Experts of a small language model: 64 SwiGLU neurons an expert.
Below are experts of layer 3 (counted from 0) of a mixture-of-experts language model. Rows are named router (the router's row for the expert), gate (a neuron's input weights, with its number), up (a neuron's input weights, with its number), down (a neuron's output weights, with its number) and show model dimensions 0-127. Each number is 50 + 12 x the weight over its row's rms, rounded and kept within 0 to 99.
After each expert's rows: a language model's description of what the expert responds to. This comes from a sample of Wikipedia text that the model never trained on.

# expert 19
router:42 61 48 39 58 54 69 45 63 41 37 44 54 37 49 81 64 54 53 33 47 59 31 53 48 60 47 54 58 70 39 56 55 58 45 40 33 34 41 47 50 35 52 59 68 51 62 51 85 50 44 53 61 51 33 62 38 33 40 58 46 44 51 36 44 71 63 34 67 53 46 46 54 38 54 41 70 68 54 53 57 47 53 30 35 56 45 48 60 56 53 32 49 48 53 52 64 50 23 31 33 47 66 56 57 27 61 55 55 59 64 29 63 90 41 52 46 46 62 55 57 62 60 42 46 71 56 69
gate0:57 37 59 48 76 41 59 50 56 78 75 57 60 59 51 47 55 50 57 76 39 80 42 34 46 57 65 42 46 38 42 34 58 35 65 69 52 62 73 41 44 66 75 45 69 42 48 42 50 37 51 55 25 46 32 38 77 33 45 59 53 52 45 66 71 58 59 29 40 47 44 75 56 65 49 54 50 42 52 52 45 33 60 65 49 60 41 52 48 55 47 48 47 52 45 46 45 56 48 70 46 47 39 85 51 58 52 32 43 53 49 53 43 52 38 46 59 46 47 56 41 44 43 61 62 36 57 28
up0:41 49 59 35 76 43 32 60 45 62 61 36 52 56 49 33 48 63 49 68 44 61 46 56 33 58 60 51 78 77 49 63 31 47 34 60 20 35 52 64 53 52 59 56 39 50 53 35 60 49 25 43 73 45 21 57 60 49 48 76 57 50 48 45 56 36 45 43 49 62 45 40 34 49 54 45 65 55 41 50 32 50 55 54 59 34 39 39 56 64 32 54 39 42 52 57 34 68 40 47 39 50 61 74 43 60 45 52 62 42 45 56 20 40 45 61 59 52 58 47 58 34 41 50 43 68 59 27
down0:58 37 37 60 45 33 67 64 60 62 48 28 32 43 50 71 48 42 41 63 63 28 64 32 45 39 47 47 42 53 67 57 57 52 51 51 45 52 50 50 54 27 31 43 55 39 73 52 38 34 30 49 66 34 37 42 31 41 46 51 45 33 65 53 62 58 47 50 51 56 62 49 42 47 56 57 64 55 38 44 37 49 28 49 45 35 59 49 78 50 62 50 56 57 46 34 38 46 39 72 23 46 66 70 60 67 66 44 74 56 54 72 67 58 38 41 54 59 43 59 63 61 56 51 38 48 23 51
Description: Digit groups followed by punctuation, such as decimals before %, stats separated by semicolons, coordinates and time offsets, e.g. 15.22%.

# expert 26
router:66 47 39 27 40 51 65 39 78 42 42 41 54 34 45 69 60 48 48 50 52 44 38 64 45 60 51 59 58 70 48 45 63 52 66 38 42 40 49 47 42 44 74 38 46 45 51 61 99 52 50 49 48 51 46 74 50 44 40 50 56 44 64 39 24 58 70 48 73 42 42 42 60 44 71 34 63 62 60 49 65 33 60 43 40 54 47 47 61 59 45 39 42 49 53 53 55 45 38 41 40 55 60 39 43 49 63 59 44 69 80 32 65 72 57 48 44 42 63 30 58 50 55 43 47 52 49 60
gate2:55 66 43 62 29 51 46 30 76 48 57 60 66 36 46 44 57 43 55 64 44 51 41 44 58 42 59 56 22 50 38 71 66 57 65 43 39 60 55 25 28 58 54 54 37 58 56 55 52 53 59 54 36 55 66 64 47 65 46 49 35 56 53 37 53 65 53 54 60 35 55 63 53 44 62 60 49 43 31 58 34 36 43 44 35 34 54 37 55 57 43 42 58 43 50 55 50 60 39 56 39 42 38 48 69 39 51 56 52 38 63 61 55 98 32 33 48 34 31 64 41 59 49 74 60 52 75 59
up2:33 65 58 58 48 59 41 45 54 44 44 55 67 63 40 31 60 25 44 42 72 30 56 43 51 50 57 29 67 49 42 52 50 57 76 38 31 60 59 50 52 41 28 60 48 50 42 69 61 42 34 54 43 45 48 40 62 42 40 65 48 50 73 50 53 64 47 51 61 48 54 51 54 35 73 54 42 30 73 75 28 64 44 66 69 28 35 54 25 52 65 43 52 46 51 45 54 46 50 55 70 40 56 53 75 52 43 41 59 30 67 55 50 38 57 68 51 57 61 44 51 49 40 41 63 60 38 71
down2:49 45 47 37 60 59 43 56 31 55 27 39 52 58 42 30 47 55 53 36 57 41 45 48 39 57 27 30 49 44 41 38 48 50 49 58 46 59 60 46 60 46 43 56 51 36 60 19 60 78 25 70 40 60 35 45 39 57 42 63 48 57 25 64 54 41 22 31 53 48 46 38 50 26 67 49 61 46 52 66 73 49 48 44 56 62 50 43 65 58 50 31 68 37 62 41 49 71 57 43 38 78 42 41 67 59 32 54 52 49 55 58 38 55 43 47 49 59 77 54 50 50 34 75 57 38 53 45
Description: Middle syllable pieces inside ordinary English words after a first letter or two, e.g. th-ic-kness, neph-ew, si-mp-le, v-ec-tors.

# expert 6
router:46 59 56 45 67 44 69 52 57 52 48 45 51 35 37 70 63 46 53 37 43 56 37 55 52 52 48 63 67 49 49 49 56 54 66 39 37 38 43 37 49 50 63 60 55 36 56 57 97 49 40 52 68 49 39 50 51 37 47 50 30 38 72 46 51 49 66 45 56 40 47 23 67 39 63 47 73 68 62 61 65 28 60 39 51 52 20 44 62 53 59 45 44 42 53 60 69 58 32 35 54 50 47 49 37 35 62 55 39 56 71 55 72 60 37 35 62 37 55 27 56 41 62 44 46 50 56 69
gate2:45 68 40 69 47 40 50 48 53 50 42 48 67 70 59 70 37 44 35 39 50 37 46 35 68 65 47 67 53 67 49 38 73 53 58 23 42 40 59 43 52 25 42 32 42 47 48 69 54 57 56 64 35 42 69 60 51 43 34 59 18 56 70 58 47 62 66 34 51 46 25 53 57 65 64 29 58 35 54 64 36 46 36 44 61 40 59 37 51 52 25 54 57 46 67 62 53 36 44 42 48 64 67 57 67 46 49 39 42 62 56 31 47 65 53 34 43 38 53 58 60 58 53 48 54 69 56 54
up2:37 29 37 64 60 33 36 50 52 61 52 43 47 51 72 56 40 60 52 63 37 58 57 53 39 43 67 57 61 57 42 62 44 61 44 49 57 41 59 21 54 62 57 45 41 40 56 65 36 53 32 32 50 45 54 34 38 50 38 49 52 35 47 55 48 53 46 45 46 60 64 83 61 57 30 56 52 47 53 50 67 37 60 23 38 52 56 57 70 70 46 54 25 66 44 68 60 77 51 55 57 57 60 46 30 57 42 58 52 65 25 50 61 39 85 64 78 53 50 48 58 55 46 48 50 58 62 52
down2:43 34 36 54 46 28 32 52 42 34 42 47 59 55 54 50 45 45 36 42 30 50 30 57 60 65 55 40 45 71 55 61 51 63 64 53 41 65 56 36 51 47 51 72 52 61 42 60 46 53 57 55 39 50 38 42 62 59 48 49 66 36 59 76 48 46 47 35 61 46 49 53 69 71 34 45 37 41 66 29 70 37 33 60 63 66 29 43 63 43 52 49 34 31 50 51 88 40 67 45 38 54 50 28 47 74 42 59 60 66 40 48 59 59 36 50 54 46 30 40 28 56 49 70 58 43 45 62
Description: Single consonants and short pieces inside rare words and foreign names, e.g. Ab-s-cond, Franc-k, Div-er-oli, earli-er.

# expert 1
router:53 65 57 56 44 45 54 43 63 43 35 41 61 44 32 59 64 41 54 55 44 48 23 40 37 47 48 55 60 63 43 44 48 86 51 35 35 59 36 34 44 36 62 46 63 44 73 71 99 54 58 56 52 51 45 56 46 39 40 58 38 33 71 37 55 58 57 44 55 37 31 44 49 45 63 36 58 48 52 66 67 40 50 40 32 46 38 54 53 52 59 48 51 37 54 52 53 42 39 50 42 62 65 51 46 39 51 57 43 69 83 47 54 78 47 46 51 41 68 52 57 58 58 41 37 54 65 56
gate3:53 43 53 69 54 55 62 39 47 55 32 49 69 47 61 25 50 59 55 53 59 51 47 28 46 76 51 46 44 35 51 29 36 57 52 47 30 47 41 21 40 51 80 52 64 43 34 86 62 38 52 50 54 39 46 52 48 52 45 60 55 54 48 41 60 49 51 51 48 39 51 43 36 47 75 49 50 75 38 51 47 46 66 43 45 44 50 69 44 37 59 21 54 43 69 41 47 47 27 48 59 46 90 58 47 49 55 63 46 62 67 43 65 54 48 54 72 31 59 44 39 59 49 50 55 47 33 45
up3:28 61 70 62 44 68 46 64 65 74 35 55 66 37 52 31 51 39 57 42 66 45 53 50 53 54 45 27 59 46 45 57 58 43 59 42 32 53 58 50 42 65 61 76 35 42 37 41 55 52 42 44 33 52 36 64 70 40 41 42 77 42 47 44 39 37 50 48 50 49 61 50 66 41 69 56 53 40 55 50 46 61 15 53 56 68 34 55 69 68 40 56 60 35 38 35 58 40 33 43 50 27 52 25 59 48 52 68 47 66 46 50 61 66 35 25 42 44 58 42 57 55 35 48 58 47 52 51
down3:39 30 61 49 50 59 49 32 64 56 53 40 50 38 39 80 41 59 59 49 50 55 35 69 36 61 49 55 52 62 55 65 73 54 46 72 66 52 54 53 51 68 31 60 46 60 73 56 61 30 65 62 29 66 60 48 51 35 62 48 55 60 46 58 57 61 43 49 59 53 72 38 40 46 69 49 48 51 53 64 64 23 45 40 39 53 51 50 66 50 47 51 39 80 49 54 65 50 35 65 68 59 42 75 55 37 50 39 50 43 39 63 54 43 86 35 49 64 37 35 44 53 43 35 47 54 36 45
Description: Inner syllable pieces of proper names, often Slavic, Turkic or Central European, plus rarer words, such as Poul-enc, Bal-lym-ena, bom-ber.

# expert 33
router:52 60 57 47 76 44 68 44 61 43 50 39 56 44 39 64 57 55 63 39 50 51 36 53 43 78 57 57 58 50 31 54 52 64 54 51 49 35 41 41 55 35 59 43 56 34 61 54 77 48 54 53 47 43 46 56 41 27 32 52 59 45 60 51 48 68 43 42 53 45 46 53 62 48 52 41 58 50 64 74 63 38 77 33 31 45 43 42 61 55 42 39 43 51 44 58 73 62 40 43 35 48 51 70 43 35 68 64 45 66 95 34 48 61 57 48 59 45 66 53 61 52 62 54 29 66 49 82
gate2:22 51 36 50 53 58 43 52 46 40 42 64 97 39 36 71 38 48 35 50 41 38 57 33 58 64 53 64 55 44 34 51 65 61 74 22 47 34 52 57 55 43 37 41 53 50 44 41 58 62 57 51 58 40 58 46 61 50 49 64 34 42 69 58 47 43 62 28 46 36 63 48 51 66 42 48 36 52 49 67 38 65 47 29 27 76 44 52 51 42 60 52 42 54 46 55 53 52 54 14 52 48 42 47 62 25 74 41 52 52 36 42 49 59 52 63 63 56 46 51 51 48 48 61 51 44 42 53
up2:63 42 31 32 73 51 65 51 58 46 67 57 51 52 45 34 63 44 71 49 57 71 53 58 59 29 50 32 50 50 49 47 48 31 40 55 47 56 51 50 41 47 71 54 33 61 51 49 36 35 47 62 54 57 59 50 39 40 46 39 29 42 48 56 36 65 57 59 44 79 28 54 48 43 63 44 41 57 54 19 25 48 39 85 89 42 53 40 48 54 44 37 52 46 45 36 34 54 47 69 48 67 44 52 42 77 42 57 51 42 68 47 45 47 33 38 38 39 38 45 44 42 48 49 41 64 55 54
down2:61 49 65 55 51 66 53 40 54 52 64 38 46 49 53 54 72 35 43 35 45 44 43 43 38 50 74 54 50 47 47 52 38 44 56 31 48 73 28 60 42 56 62 52 28 51 49 49 62 55 40 57 42 58 33 51 57 68 42 72 32 34 41 36 22 52 52 62 65 69 55 69 66 63 28 37 41 31 40 47 58 36 53 35 56 45 53 52 37 70 46 41 40 36 55 39 47 34 55 54 37 58 65 82 74 51 57 60 53 70 60 39 56 60 55 35 60 44 60 52 36 60 78 48 61 42 49 60
Description: Middle pieces inside words such as Rel-e-ased, decor-at-us, constit-ut-ing, plus paragraph breaks after headings and lists.

# expert 3
router:43 66 61 38 43 47 63 49 69 43 46 48 56 46 24 59 53 55 48 41 57 64 38 57 46 67 49 49 45 48 24 51 63 53 60 45 39 56 52 43 49 42 49 53 68 61 69 64 90 50 51 57 55 35 33 68 49 46 49 55 44 34 48 45 38 51 67 41 69 54 31 55 54 41 57 53 53 64 77 42 53 47 47 50 39 49 42 51 72 56 47 32 58 29 53 62 69 43 41 34 45 67 60 49 41 38 61 50 39 66 76 51 52 72 50 21 48 28 67 39 42 57 64 53 29 59 55 72
gate0:53 63 45 29 50 48 40 41 67 31 48 34 55 52 39 56 27 39 53 50 64 50 52 65 49 49 54 57 57 52 30 51 48 36 28 40 45 45 55 39 72 40 53 40 32 36 56 50 66 56 31 51 58 57 41 60 37 39 39 69 49 44 51 36 35 35 55 54 40 50 64 24 62 66 69 41 61 53 52 48 42 47 51 48 41 48 39 75 54 62 48 46 36 72 47 52 30 60 39 56 36 75 68 72 37 29 51 43 60 61 38 61 32 49 67 46 65 74 58 40 45 46 69 47 25 66 38 60
up0:63 32 53 47 34 59 56 50 49 43 48 62 59 42 33 31 51 57 50 61 62 66 46 37 43 29 68 45 59 56 64 51 58 47 39 70 41 59 47 53 52 67 67 69 41 47 35 33 39 49 50 54 43 44 26 54 42 76 52 48 51 59 39 42 47 65 33 50 62 49 35 61 39 59 53 42 58 59 41 48 65 45 54 75 21 49 54 43 52 43 77 43 56 53 32 60 62 60 47 43 66 39 72 32 45 57 35 47 55 34 59 67 57 51 73 48 74 32 50 53 37 38 72 17 45 42 44 45
down0:41 75 48 49 58 51 38 46 38 45 50 61 54 39 63 54 48 39 52 71 42 51 52 77 62 58 55 40 40 59 62 74 39 54 67 40 57 62 52 44 53 46 57 47 59 61 58 54 16 38 58 64 62 56 49 44 77 58 57 68 40 66 39 64 69 50 56 40 54 32 57 40 47 54 40 70 71 34 45 50 48 49 54 55 67 69 53 36 70 34 43 27 61 30 56 57 56 33 58 66 32 54 47 40 65 43 48 52 43 52 46 57 54 64 25 43 44 39 39 50 35 32 45 55 37 28 52 77
Description: Middle or second pieces inside personal names and foreign words, including apostrophes in O'Hagan, as in Deebo, Hisham, Wilfrid.